Below are experts of layer 2 (counted from 0) of a mixture-of-experts language model. Rows are named router (the router's row for the expert), down (a neuron's output weights, with its number) and show model dimensions 192-255. Each number is 500 + 40 x the weight over its row's rms, rounded and kept within 0 to 999. Numbers have three digits each.
After each expert's rows: a language model's description of what the expert responds to. This comes from a sample of Wikipedia text that the model never trained on.

# expert 20
router:512466484504643518551493540556452430532555476452514421495502516404469564521486483492490491458540567494526524517517496484554509437538455469469468515446500508524505418564518488502468457425483464
down1:470487499455493453425520501541514542492499491521483593460392440490518538480504546517561513500480546477467522464507500483430448537484518602483497520525592477453484499529607517509497476482519481
down2:444496555556545481564461510530513519504544486466547456525593444509451582489519573480505475454552515511527520561546484445465495481485511531475471413472502469491548456445524555486502492482497505
down3:501447505488482593522538512472468495477502492435555586471466499481434472488423568474519513489555525489550521444525578476526459502513567468463442482520550569503510447550487507492469466505551509
down4:534498510500477533474449474511459529495475539577537503564479555490442562480428567507492514519537501485477507467490466421422492593563509542470496478530458508470496516511547496476542402522525491
down5:491481536543531464422545559539564511432517483499524516449486525494576433491467549493459517520485510466578448466514442428511498498510548468432474552511486541488560513484530484503416404468543543
down6:519495457435487398527516506465481467471560465452515483548489536530497468524556554531495474475537455545574516516547535539426510469482530488465553509502479512464447550516480500467485484473529518
down7:539514550543466495508478499526444504535565490510473520559545426474545522545487561531534515485516523482512488500514505492415548502507476486406568530498434467475458444456422472481579499502506593
down8:500477465462596487552480525472537519451504516526507552489516487518498550504528500538533558465495470472536596575500474464518470523506533445428528496514557470512548539477466524522590474497451520
down9:532501458535474498570531552561472505473535407455495507491533551549506552456540538484445516502484458564504417505504509409547453511482421541465482390572567486533491421513438493490558491562515551
down10:490512478485495502446469562456555562487483435536515492469519477471483469506450500559508599542482519502502550577492511533486477480522492552479482457547418515468561560498486435477503624433525569
down11:503498558532492585470502480473529536459610443538593468528466544502482488478500496517492466573551429483529472483490489472440520371565557504485460518512537516572497542461569490489450522527481512
down12:481462493554442504495366498455465512450490481510482524532534454463421517440497522493530575518558563450471535470486480459545513545432492450402485561498504433531523556505478490551497520494478484
down13:511534541462422453468486440460522531520536482474520479524477530490449516474535559458478528460517537480506522490525472561540502501507546540531512542480554574473578407517471524510455549466548530
down14:469504477471477567499493473485444556481481480512503551498530517511520446462470492467497508464564478488552487421518445496478522503430501492523509552524504524488474573441531511448548500516472548
down15:502489544585533567512510442460535402465490459534418504475477517556477491476499488450560438495467578511594493560440533565487519516555440505500484507467511478520511562473517511471525538451538438
down16:449580406449535503470515527516507482554496543484538547473541535479543544503523503428528448494476534556517519469488507526526453482462450546496519459499521537512497514470422551485472500468527490
down17:524502516463500523558477477529455521504497526483463506473442536524551511523492513443448508525481519462516491469438502471475470502485462545472503550503477493524547501489466494547487464510512472
down18:518550494495497454541526489471520520437568469538486527542566464461550476527468485564475478559512461563479527428528531511521489449487475493560552534500480539470502508476489465501476452474467532
down19:474527438537473519534472530521488434565474483534457501465555524559406519473467557489501492505516517490554497488512496525483544515477472502529558445491473566460468501487466455501467507494532523
down20:531493479525502559508486459485527527463521498520473442509475530463537544531539539490471505521428501466574565503525539424505497444493506481484506461491503529538530490489487530503597527505531505
down21:473579491503547544542469525461521454510538512473503471495455488530493554467497529569495471506536467484528517548496419473482564490515490474449477449611473540482471515478546525516497493446522517
down22:476433407532509506505426545532477474470509511503525519497489551449498539416566508435450426530479524511513473483448547436460502508524468510481531520442443523479525481554541484508498554498486511
down23:489530463526542426520507480459517512440532513502402503523544473527454603510480458496517518466428501559553474494426515485479510481512520600508542511534434497529531483459522514470444450504469508
down24:479471460484532405541486447520498482448509497543453489481476453478516470471483521500451498465495568470475496486453505504545505520551497501529520506581491500558497469542521436433480481490512396
Description: Closing quotation marks, periods before paragraph breaks, and heading-closing == markers, e.g. ,” and '" and ==Career==.

# expert 49
router:456505509507496500437509588450523551532508479451541478423478533474484466413489487534459545536488479486514520520495573545527465523532452557474515510527494571425507538527486470482457500463525496
down2:526606575528484476495514516518469506535477486572505416463528450503467477475436526498489472472528504476506509492417538496438485487536516531468450541518542520534482506536567517469461553446479569
down3:463531530493523509497441547516524487464515534514485535553559499493497520450440459556528539523450491477500500416565530514483507539465521444496494547510448522581485496475528546562500503558482518
down4:539557499500535469488472465511538534537482500448505488512402498544514524519469439516478508490499511440517518516512459521517475541505477487486523456554523550502493532544549487453480484523442486
down5:535454472491506479566544452552456534486528578508510451513512505557501472476581491458495571557545511488555528461558540557516533511491545448522470453458538509533538522498518492530545501558492419
down6:506526449535583467510567567508484514467483500541521483503470541606525426521536529546470505500544522484493470521465495512547491493486533464431443518481537506506468528518510528538469481440497545
down7:485474534558580510528484507467530552497459533493551454466497488465500485482529511478513516481511446526481528457565489473523486455535547510509542508481425519557455446599454527447453452529506518
down8:435601463507488448511474492457490505548483524432458612474549417421488489490508449475482520484480483567491504463462448502499570529500511529524415558510479553544499538502492508494482552510499533
down9:573569543493507447490459543449546505542459467425532508453520536514533478489518442521496451494499439478417472504561515468422481486535414539393601457467559483478456468553537475448501495461494522
down10:550537476604489517431493493460479515473465440498522589488493588522492539471502490498457533516466430597493569570506524478497464470536519501507479572531489546475464501567494520455486521494533493
down11:512466471525527491447526494540573459509499466567547449499468561495464511546478510532522544545492495495468503592447443534546520449526539455431494532453476500532436540465510500475568481486476511
down12:575471506478401495504555523514489463611515550486484485498528551488434468539455474476548501492510436522525510477488513457531425531421526454512471521483493468501427466517545429515446546492519473
down13:552505472482474513500552515521475551538483516456516551479520547486526557499481541554492466497563495510527485531432528540526518452499466450481449577424489475577424462555469524500597409459422480
down14:463486474470582492479474509535553555566560516456436485501462508481479492440482576499520507479469529521453496566510524518517484504510492502504528519593494517506511555537512541519500446493524552
down15:518521502435494556518498522471502515499431535500470439498506394566511588483509492471452406411427517526547514448534566538534473454580476481499461510478529548480485573517485513531526529565479504
down16:488523553507423488488434521501473494532512575521528545556525567514495522539403605425538517421502457589488456459442525521486505469491493485462505496531506530443486460518461550451502460524521558
down17:507524535459521523456524611505455478463480536476490521461516461511457540443519381459488482463486517461443464423512519479480479503413510525579501441545539438530478421471521558477497564455416425
down18:487502513537497521442477507477525477553491529526489452499511522501436526517493515549570503477506426535525491477545514584569479520571502462549498459455476529495472490580468520460455437508507571
down19:504547463461491516517413547480526472524464403499527500508564471551598479462462406580448510483485506505496550508540513494499469450436496482547463475503421558512545542510424500421531442559558492
down20:450531505419427528499539465490490512588430499480442546495504532461504539500475512509521459507532458479434611439478468556507513501507531492503517513501499584380474459512537464500442558547524538
down21:553518501511508465561482525513527482482503554493532486470508504509484471573479499534556520509436459516518517475545512508490461515504532438579414489525536515506516502555519469523464478460490515
down22:486455498527499542464545524383452488551482465435507500490516505469494528547528521406473580482471487466519468550588450485473485429522396516526565531497473511449466428488522480519471540484515473
down23:509557464513538363515438513530481568482442493497541504472509511493491561537550447419527482564490529549552543507486447467453531515553516578431516421531422583517488514514534510487432530534502464
down24:508474558480440517517451534548449462461505548592497469531547502412490503421493424527525475500546561515420517506493494483425515539495554529544451455483471477481494521463502499449433522500544457
down25:508440497489488395470515591466504512529520500471482502480515460528480520486515480422501541465497550464488490478505529507489472504464508503553548541499476458517532515540543442435503533472484476
Description: Name particles and place starters like de, von, van, La, El, Al, New before York or Angeles, within European or Spanish names.

# expert 58
router:558516538551611532463512467565495476464529489513506510556470456489544539468505463479582537476431513472519479465486508523508455444520496503466475536462479550492437470529558509563474535598500496
down0:478568528501437451435442512509493473514543489449518510507474476474491530534589431513512490468526501528530489470501589561449454549561454526582477515495513538512429511479435503550521446457535486
down1:525525517448458483476478490543559519529632464546497479480487484565538477512501536490438450467541446519482482579521446400438563516464521509528600587525574522532506479447560546494447535485488499
down2:587501625503440466520599448509548479509476522502529534441536463568547489494560455448513459504431469562587424471513497547479458493528510483548457514405472477442472551542519542469563552481568515
down3:469597546519522530460518507495424435519508509484489468447544505421501447533491548464476553512532500472500488494464492553441519495549455454526491498499410487475514445493493450502499495526422516
down4:500482544413410489570515528477534406435469587454514570525466627439436490515414461470546471508494381493526490510530506566516519506463492530529492528472502461480510491545488488488447496486553430
down5:487498525547605568525536468557474520503571511559492543481452484512560488539532441447565434524524508514498495544525477642506417504541478457503535470531422480494477510504527524440502471465473506
down6:494491519501517545426599487494545438465460548480468477529531562553554468494537488519446499505546482481513573513481504488517465561538487426515526556510505481537504521526478523507500521550527411
down7:497492417535524489530513445435457497515462480524563468553475548455592459509540451515522533480518500481581515515481494573527448498495479476513544545493410502539477478515508478515455489522446501
down8:515505482529514506516447517490463494546548495538553519526462497494535468490545480456493522480516422503518499508476543457479479552498501492520500460480441564518558525445571504502479498464451437
down9:521511500484514514492571529544558547502463599574417511563542574513542465460466451521508453482554505481549507395504490492461481493492504582437489465440422499540436521546460525440458478418568534
down10:549484447496549506488510538479526504504479465478523545494502457448531554586544510523510458537478529570519459498490520501503479457502603455462487454427500418521472492478521481466531513527546487
down11:428510542521474487489473473479495547481407433507496547429555529495457528498504589464546475451521551451488484462451570428538468492530545484488432487553499498504520481525506539510469497490503439
down12:517534521480526559531506470493576513424499499530490527543474466514478511545467497493490571510479536405442429507567527490571511536506483446484355450428462536458563493453495449416507501524503486
down13:511436500452521488558472462509463523530478549575442526463580481479541542448567530489549458435546576491435518567527458458491501513476447506457485506486479466534450396459489458497532539491508420
down14:525484530429510526464490508529407500512560546494518527461457520520453555533474585555452477458509489557483514488447504423492492462528417485500477469473490473505443482426493481479453500490512502
down15:497503503510502423522511509514515517527499545431472490478487550554435427542504498482468556458497537522476536495496465462439495462503502538497565549471519570465510518476427477458509569447511494
down16:430533506468476458591374482415476477557541448427452540551534421491503532581521552554478493462520518525495499477462536487493519510447451440467479582507555509558440462546519486490470513507512453
down17:472468425499413426441495578513486461505482577506471468445498477450514633500477557496487475495479598435544481425506498455576529543475472548435613593566574497522476450503410552526545576521511455
down18:535543535510486491541549427596471515504491426509510496552543476519508467478492499528492465460519477464460510500468524479502524452523554427577499514459580555500508442496516435530556531502575514
down19:537466484526436458563497439510562448467527488453498445574482552429505533485576454443449543437562483515543442606511526506466536486489529491526515497460475434452472491523382480435480444567525443
down20:492506449502512514494542573523525521477498515511541589502509509589521463484512515502534442526521481461552477483515548491582484526545495488567488401419511442471476499459523514551464575423463489
down21:473498466538470522499431546515490485509441505513463472484433516434522535543538465566480502493501518557511461510499440483483536462471491537475482534470520560497480453502526487535525423442439491
down22:499492500561554465465491615503493458572542561454520535585511438502447484467472475498516478527481500489489455475490453460568494518531467579457498491418525500483482486492498436464435508474532543
down23:477522420519481532442475520516394527507525443455555519511546486451487548452463495537475416504467503553470482514514540492492487531536482510522548455550447489518484524546467454526539519546493500
Description: Periods, closing quotes and paragraph breaks ending sentences, especially after quoted speech, plus pronouns her and him in narrative.

# expert 39
router:533539540533528544428433475529520479445509600540537484492514413465471543555536541508466504457458480391495585461503523600449436458522479530504505535467482494441538472534516488547491619540472552
down0:509580507477506527479544515549496462473533550533497486540451533560538461465442444555558533442485403464502566479516520492452500494523507492540525475470569549501463507487515536558516507507475544
down1:440504472473460450550485477472507450579493410509567519524554544514500508490449469518393499522422437477447589492438536508548532500499466558481455448523498468508480538562474514510501499500597557
down2:507537420483507560504579375516421467529523538500457390463512462485513458504498502445476504416511550474503541572523492483584416557510507474515499445514478525499506467561495515492519473459515520
down3:527521524522522437529494495432469488455500478483475482458465499487428490433513526556494513549446492550490475464480465415482490500485504447547415467554513462463463513541462519425506494500429505
down4:536496508510473488588556458516516481458481488499543524523491432528469439503489513425575446574509514533553495523579467538574554509487508476504478537430524464503460444513550492491501455511519465
down5:447436499465458529527475462504479483523450483481491456571491471574506541522455498481469556553608522463495521460530460431521532563543517502533527508447565493428501489508453453487552562513481471
down6:508457511515475441509527464501494466500511499520466500472475531457502454449570570488479492491461530486545526459605480528527496563494563533522511538549594476496493562515465547524518512519548541
down7:515491450520556538516524526453479422484411477534523576538519465504491538505481551606488495434566482506566458491474489498485543491502517514472492463514576512534493471447475496568530445498556470
down8:513529481550498537497448543549508470540433456522497524554451550435518552541499565480514561459537498527502542507479494545527459489504496500458474513540531491522537527512513459459467501490513598
down9:445541522495471520529442447582453542601511433530489517395554505573469479502549491512469425473434488455495484529514469549479527490522471472548500543499482517535573554457476491454514530518499495
down10:527560491467470560535507510508523509544511467495544505509569551441542529464489439488498558525479533487496471415528481396482524516465512489454425463497494417535413523539500497481559478496531503
down11:535461501493464426444468451500482544458501535452506495499535583527445488471494477432534584477485467599512485549417468495512492478551448430433520445511501465550569549505501460530517489589450493
down12:564573508552533516486473457514494407478484494457453529491411572441493502472533504467501513450541494470536424568449452437453477522426496511511517468552502486482478485565480547546467495518491537
down13:567517460418511531518531508486507503516525531488509506586469540455495549468536515510544525547479563551478520454489412536539486527480524511489477491577527374536505525510483467518498436461501472
down14:519446467552540522529575503541452493553438496484513490480523523470499448496547440597510435469444475495457560441496609456550473482464493469565480490479466507471495586490502406518474516508473513
down15:476502462519492490448466465496469464497459581545482491538382420502531480435463457480487522527480538540489561559523475473513531456488508523416510445484502466511502457488543519530482452531569551
down16:453553515501518514516559493499461507486495468474550525461518514543534520501533498501484502481459484472453492530505465505561463470522489491535464510522512534464509502513509389463459548513438494
down17:456494403557395469523484495485499478568488536474528417519527559462535484535516556437543517484574462525409539474485527533431544497484499512519448482544509447523413473504521530412588502502530425
down18:504610505536467468477501511518514464514547417481515484482500466533524472468453538566505559422487473521487520415470434420513524531506482521499529479534551475460430419431449470507465409474514458
down19:480477478505446488457461429504500504475504550488441507546505554545395573557500495508440478465511483497498480524485505489466486550479480403477491556488512430554559598478537471602483461515505502
down20:539447476503504485444491466517520468502501487485458477442482452461457489476497384473560458498431464505443462474488522504489552435482505508533425461534556494523507558443464491456551509491488530
down21:509462458525464512466490489486469482536501515509468449457461575477511485460529520534486448486529437466499481481425527516519484482487499454500431531517448498537473503568522529396547502527474507
down22:524551481476432494530579559450626495426451473573590535525478537470496451496454470529532522481489509472525526465512499510460507455477457477514546462548491488515545478451506498482562471540499462
down23:441473487499501460450446520522552505483432483475523554495463518455555438507494514460491529493536501552476398417510427493446498506500430482473526531455483537532445552507491520487477413494529480
Description: Common verbs and function words in running prose about films, series and people, such as is, was, has, first, also.

# expert 44
router:482431491430491507500557494470529519544564488507509439477532502458506509414531534494473486479529490468541545501528553444504549501500482457486473498548516533477537504473474433504537491450504543
down15:541536525511432452467510478490565494493503484512588492529474474564470534443501494491518446463495550493568491530540549527495512490494540583482514491390546495493487505516496537517489511486465452
down16:502479520497563484465530514525577494530469445548512496522456539541493502466522496476521519485563440532486531511458495515516465563456491534459512495525508530431444543517517526538538525566517453
down17:480538543518531525426451487470548480493529545508500541569498465538497524466592447489561434457477567544452533416489464512486453430498512501459527549512441518518480440465429504518542504519491443
down18:509478524502497484476471441549485524545504511490494621469459509476496548529551550557465470538454500493432493552554500431426462510472484497559453477509587512515464573445503471450468520499598427
down19:542483467501453479489466512502470502473472444496524499448471474463508452486480519487477474520511508484530478478471484428503542540489498536553548498474445461450460561490602507531500450477498563
down20:468573552533566463535465518493468493493401520505530568462532519477507504460486514479542466545526521508479527444500465438518532545573543462542452506463523538486514493508583504454480486559506531
down21:519473424461557506499523473501521491512531473515489511447499501482520459497437420505489437523474478460468473573575493487557492516452569529519558500544504419515565452530459516463589480507444475
down22:496464528516512499477561489529488473502553493488542468510440528516478599501533469548527507508450431514407485502487472489457481484469465514491466542530523496480531556477464457495445484535527487
down23:457476516502479470516510513572471527460450448562518517486483496517493461514440476461558522586534527490553522463508435514504507504591555499433402516553508478580537579533510505517513458459481433
down24:470470492454544489563502505533482555564502486445422533465489492492472498581474481513538462467484563552537480543494610490486535560516526430499486448513436505551516547528533448519511514515440445
down25:461500477511488520450462517483491527585485618539520646508509500489478506461485539575508506481496460461498497447493501466524460507519524492496564533470484495572504485512520512526550556520507434
down26:557487481485505513449489432533459459537506520429491481494544505445557474492503507522556529539488463488566574420469515445445446491490520555525465502484488439496538554514529457549532464532544557
down27:512551477478503471498448496512498501376495526488451479511502497463521524453466472472485577513497549398533527496500531408503496503506536468497522497559477510508445550489505531516458468516502594
down28:505527531545525543491506514486478510545505500493476555492544528546555526458480546523521544465448503457531574451520496550457453527483494528508503593519516457494542534472566539469512488530562457
down29:485513589508460501491501503441533556505511506539486556476490483505499486487534557536466503466452528505590499521440464495479519519511533502450454564531472438506484536474506496574526463483508456
down30:470538480493523490441509457521518515525539520455502564537436506525516532481578517525456516522543420543500461465514491476517509420488506461485497470448417420491479531562472450507528570544490477
down31:484429510488499525476500503527482493530453507475589487508554551521509573582528479465508439485493475586537601548491529432405474512551504492562485439467473458531473520490465538553525525506545483
down32:451581520474577508458470504470522529501493542443475451548473424517514459526546475494527496468463587506445482511521482493537535521552433505457503496390508594500467491479514562509513554578533540
down33:542493484553518507470470524554510458504480435497463533510508545516540448579471520502482499509498485492492402519539512453534536480492507487592468487487561587508417514526510524503467505467481539
down34:479426479465523466494515498424522487499530536549454450438465399492447540496456469524430516472518504458546469464545536531453512512508528515427525464554501470477435514482535466530513509488487487
down35:536471419521501484472464556523497556438502544486554515520520543444492475511494485480537498454452483493527486558550489514476489435511532581490536521514575432451549495496470496547540515547437461
down36:484484507458529511562453558503527472531600551478524503532462465523519448520443539487513510521432488474476498435423484480485490513446503510527529548514487525552443464528464555503480522506484498
down37:516553476538458531484501453498502485547515442482532481526551511490545469554439476552455507491589476533537491587460447533432494478539476599466473477484524476479490486461441522486494482528444446
down38:503519524473490528527522471502492563430450486566427495461506515488447475484472481508533476554480477546495513402468492535411550478609486458454447518508509522492526464524475443507485495494443488
Description: Word-internal fragments of foreign names and taxa, plus geography infobox labels and coordinate marks, e.g. Bakhsh, Capital, locality, °N.

# expert 37
router:540470479517556495504554529481481430465581423509478498514444484470490463507523509517444549478463489486465545498500459535521572511496538485548530454506505512477517556488462498458477509453522434
down0:543525449462519452478528447438496552494443531498520512512432554583541506566454506511501537524560431551496506613481493546500591489468458462504483467478544429562560461547492514533491535515538589
down1:543524452526440557515518494459509597531474467515427462501583499511530468507502485461551508504532515514499525436482473546542509505475515484491493531504469482545483475538477501496449451509505450
down2:401392445513469469493565472411448542515473489503421551481479440463442476487551497482520491511615493474519444497525464466496439491475477574478508518519523547462467533437494519525500392479532491
down3:482509574491512500472513504453452539500500481522516544513468540532535513501526435491570475533495524466472509474475544467513497537496492492539530542558540453528532492467415492506490501513498567
down4:490476577461523513483509566496478461516504451509497461513489536490588456553515521449503437500453542485462478445497499508424488507485519549489524427467465567523535591571515507504429490437557510
down5:448540545438475480465417511561488510451475468520503397375469497542479455468480475390436499522505495480512493480465482507508470490543530440467481511468479480476533563519458482444501484533518486
down6:518477463451559464524463540487513553518517450521523480517479517498462527515486485502452504488505574477540452546561468491511498487486524506481512536515498482471591494562435444509471504495536485
down7:505466514455403527562538486527531469520512519469407505425518507482454481529476504456509503519442545502497509539507528491552478505481495481553599503572470502470558497532468508515505482475460488
down8:441457487487506413461467497497432546479513448539506503478533553463571474478500534491449564527457524446467445472513542519531489556459528566448495536496518540514533451516532439501512484501514431
down9:491506510478531532397570570468511519515437422554566540506424478536503461515487489492508592507562489477485494538522594472518513571486430512515519477551533432519512481527471482453521509522495589
down10:470517549398513488469469558489522546538519497502467495506491469518454450449448504466534410508483535542588520514505416494453497563459486569426436536457498385584483564517469502500480453488497551
down11:495509484514512491497431514491511528493459491502538539469503434553466482446491480475499513422553475537538439552520539464513458506458467439505538493511503520520488491556515517516495483544564400
down12:484566473566479489524439466409466452522447488493447463476522459581454460502542499613506565524517569495449494479421544480490530496460559441519447538520529454565536497513464516542522420502518551
down13:507532518544458430455458569459505501516545532481515494497520478507446456416491464448393485520546488465555497444504566395508485502525489417531543539590483500522406499489515462388495612517466522
down14:537509485529471490528530444474493403520506486495511519526484510541496463518442423461483546524520477452529502473470454505506401522565518533521474492531496505532490542559546514496483578548516530
down15:447502540518488486463534520515548578537550528541498489479519524611505422506477525471473513492438525497499571490551514506475529495530455535499457531474448472497494492510552525532501509534533413
down16:533560528507454450478455578526513492531463497495508515534465509553472455461485510545530573481493527519498552497534460501516569546485377530516507479484529481519480553483415469494516600505542480
down17:534482496470513466545484560529546500510475512512532556498382499565540504491510522569510531479587490420505482505428576514512453540476514499485546549498532488544438457558510508534496508503580469
down18:534499488475512540548490399558513483505509440505509511548521541433510538427489486507564516523510461478535502477505496548463459528483514490506436502491481466452487512482495519448458528447489496
down19:511402527476449507507477486584477607559512391444496442513496514484483487558437470530460417458497504517488456548512478548432543542541499547446475460510482472509438551509472454535481524479518528
down20:507499513467516512463523539473499452477452528484467467467541508499442541503548467471461496496519516535476514475482511491489482470503442555506513528482479476510564437536520494472566458589502535
down21:535523499544529503424482514532506461451516517483468492489515513487544499519571564460566422455504467561479518455502443498479491475496502540541480494490525527511610501479486449501479507434535450
down22:486472498536492454420462516456506461473530455486528532488485523467562467527541459515546535513501481500454484500532522451578490553532469448524614526558443534524523533459492448531474465447478418
down23:503430494490452562519489496495503426561469537514491448495462470553572489492503463480452558502542413568532421490446516469473544473483516487497547437510532473517503511541544532505487564521460531
Description: Endings and nouns in military, political and place contexts: 's, County, Party, District, Corps, Streets, plus coordinate symbols and percentages.

# expert 5
router:568532527533533543491503542487487563495454500502523521545422417530491456474506466472594542476464505456509505474502462494515513455539474524475540534511468538489480429495517541530497459560547467
down15:511508487532503450502495544518491525512519477499537508497491481561563498598547548510474578492459493466490538497490465479516454482496510476497432490566492480464620489450580536524483527470416489
down16:499540486516514508536509561495506466506531440462425530523543424471480482508525528453486407510493477543480428459504489453584563504459418431524473474550530484515561523474483491467493495485530517
down17:475485495502488459524487416521435598484439541553522549471506491457543475444451484515491441458417492494576504393509555461531479517477525549547505512516491536516497544536468508474515536512482462
down18:492502477445506566497430606468485474593493455517543485492539515524509484505484602470521473477487509477445544483558450489512556503454509473465469552468494505475468477504438483441524494547500501
down19:582481449575429501440529531530502512512511436530478428513461508533483552548508490537445442542443497437488440478529419503515457528558496488533555468479494416532487452517511526496501440495488514
down20:560583455444495476539460491469503541457514520429575470444556523490450477503516541625493484454490527513492459543485518459457537512473469551524514448453475476516452518487444512442483446433567461
down21:476493543528520480574512483517561511469532522453424537486523518508423602584496535513517502487522514499513450465440498439431496561494501499461523457545453486468499542530487386472528424499452548
down22:433426476469552467489504444469519494499471553445479550522473511508442449502482524541509498462520451558509555523541453552533449522472510495483488535489518468465473612532512451494557413495499476
down23:461456488554502479499467534469497505556456535546474497514522521532485562493466499479542456534458555478465523479438503529465483469495545549475532566494549512486533503479497504494507518562526467
down24:502446521461493512506488532530565525526464466569483519496459538460457427493468532438508491542465519504545448479478492505522492590548469547500523478504465494540514501496550490485450454518528514
down25:544420550624430501512498520480481560550440579479533482511575507558529518462522494522470504534564473494595554552466518438535449538500508441448462494507497525511466549532524509512568442503482576
down26:482474522579533514480543520558430619514473577450456511520530528549499557520566556479478492526479580456502498572522448574500441424477523505450504476522498503512529515523442417441533569537499513
down27:482532499513469506477538540488497510470529547466491608464510505497477441550534508552450520576523434427464507497528518535513482481490487466515466539519464443445467498500532494524477521609530483
down28:557511476465418500467527535513547501419485423498437515498430466520401464484537536554510512587459447514444518493510441504561543455498498506509613565467447544475462499510568553486495461491473539
down29:448490555471466464575503469561481545483496508502521464466413491457423505523521516422546492495474491500452465496523555504544486495542535569457468514532521537462423464511511484502484500545513500
down30:471511468479472521482610511579500463506502535510443519494511447487536533576431498489463544486488507500569511477498526541538515509515530574442442491517528425556464458476498589498457480540518503
down31:524492465498446487517530542502538479477400474515497470549571509524466516546476521543491462450488520560424380480487448516497470514482548464513521450481531542519516523527469546514499489439485505
down32:530500491490496514441504512526519582503497564500497578514537517509503495468507563552546493491544456451487459548517431491484513473493470557526468437491511499408474530531444605493503503478515487
down33:469458508516502505479502492511497453441520450482489543539584551517500477513526483454551589537504508524456478492478495475541533533473535486481419533567488442467505507482518481528456460492465508
down34:414524523530482487478475497438419501524480461563520459481515515539521549513446532468511409496504479461599459553498529515465512529420487482546498512472512520551499499501427416484496515527477574
down35:469582522496549463463565543539502537565497486537548476534447489551402497516508533528438447470427529517557459545511563529533483550502540530490517551503515498461569482487470471491470489446469503
down36:479487497480538493514560532514586559525508483531520512524536453517491406440485494484513517480481510458496522474539544472497476562478573513484524544529500550545514498511481571461487532500481538
down37:523517498502421389477426508493451481446538517523462486541536509423496474514432457476436524511448504482467468428517576470506553455496531505522472537544536578471420438507503394481521524519513509
down38:461508496556465538555496429532477544453462500404526532515458520476526500537478486551475501531470507504453461445480464455495470543496612479530389497426493536495530513523516491507471502545497473
Description: Short vowel or syllable pieces inside ordinary English words and some names, such as tem-po, imp-at-ient, g-ad-gets, itiner-ant.

# expert 27
router:410506475512500558567498526446523526433482522533475486421468416478544525502412485428548506571511487433511443454565469513534519454496492492468483476479483493551483502495477455516464532560533466
down0:454479537459516551449479499473504446482538464468510537576480520503403451548534596506568529480450495465576466530470450469493477485490493494440424564503500495578488517405514493485509512514500508
down1:544469471572494460498501537494534455521494549483418500507525458555557465493440417558549444486436553430486485499494480464532512483472498447507524534537541555483529482480396513424459471448534533
down2:490530507518511502486497418493459505582570490540457514460541461483467457516497495532475496454478516494482477533531450543510530468443497476493555492461468531500502476556528504542459537496508515
down3:418485477453475564467522500485466529476440519478436494475480517571429488437464523491557513459561580536523507554512536478441559514555518472499522544444557501467476473536572558452493446501487452
down4:509595503610519482551445484512437521529538486488517428506530530557512514565506481526497432465543500545514482470453519517452533453501534589459481534521505469465476473436462487491515480547491489
down5:491466497496481543545530444494463564570565511477499486506452622510443519448544571479506466537469490583472444527539530571544505486499471466537483523506489486493541517511525503506486442499474509
down6:501456525413468520434527482526453523482513550481543487477539518504520547454536489439499498538550511448501453533469442498478483475456490459517545491470507478491427528519514454458494488543472445
down7:521529405533495508504498488460412479454561616517534515559507513500545489470509566577560469440573498412527502569520464543519511475541441472446418463514526507532522496550480509528530507468477581
down8:472450461511462552487517528406582456521455480479484466504524551480632450488454480494506501536584524485509553485466497548601505486492490386549513484502450559465502456520512511494497472506494534
down9:542480518492487508451487458522498515502496551497446479474491523465621483510453430499499422549557532442536540458493480561477499457524494532531494506455470554481507520529525529461512494487502499
down10:458511517515473521503534531448481516506473572477505537467381536434419549580483481537448481502461412534428552533519512500543455510480507524481489468483493549450530459474472443493459537427544535
down11:538558472607486493522513556513526541518570545482521497499511527501458515458510495464491443469529572551455520461417473475469510505549524473496469489459525489457453500548556439419468502448483453
down12:544511548494518572553437513506545438518527484511478545486483508537511489580494522444559499508480488521432552459508532603493459466454505471512520540478491564537462511531539530510466507464419447
down13:470453506462418489557488480550490553491484452496461533577520498487479487508565495561578473416521494486518503466447457453526494560463479471495479478484523486490422521526550528475485521502470455
down14:574493440476501424513545586532501495566441606475487464462459465470482462500455537540520472475509503436555503505533525550557470573487496514542541509497469470508498531466429444440499566510480493
down15:477466528558508504525473464501500472535465512536454421470520505517530541509500519399490472487525648508490443427524542527453447520507522484414540438414554467508571464475518488508436504527570492
down16:507557452507518421530495507540563497503522510482520416519474469496499469527478472516503435507538508559440489454475505501458448529496437546546516445516502450538477525506477528484491553573469516
down17:494457506432475459499550499493531484462470389491547485558504430508471561458514544482512530525459590504468467507531447482526531505482502500491589467549484511537585491542492478532511472506533503
down18:512504460491504468514445536481556542476484556503460546514529503528554558491478500486481507548490489472559447514399484443520497490550502483576516587471496515488460524523470512500532415519497566
down19:471540529550506447544429486431520426450502521556492497563525545526506436534541495458461573466564425455508544572483493523553516541535516483552444453511511536466518553501489459472501454465483528
down20:475572500452502511557500523505556497497497474439399449468528485517451426514463439542480445497564460558521485508456492482514493437448484447495466445468476507596473504491549521458504457457530518
down21:502432465577516506585598474486435493466499500479480507501467452519507480507448549500550547480555481480561472490546454521478456494539477529495374488536501502466581593477424459495567535481542489
down22:557452493501549394505471509529442488515507510558425494565543512487478543524523462486470520544443457511450510521548558443512412484512556510445428525472460605526413452528411539461563524483484470
down23:507492503551501435511521549465423523539490486435512500496448435483500523487479527450533471516502532487563502588525483431477567499484496526431526537492513492534503532482470550461533437493525518
Description: Pieces and words inside proper names of places, clubs, events and species, such as River, Cup, Green, Racing, Schweinfurt.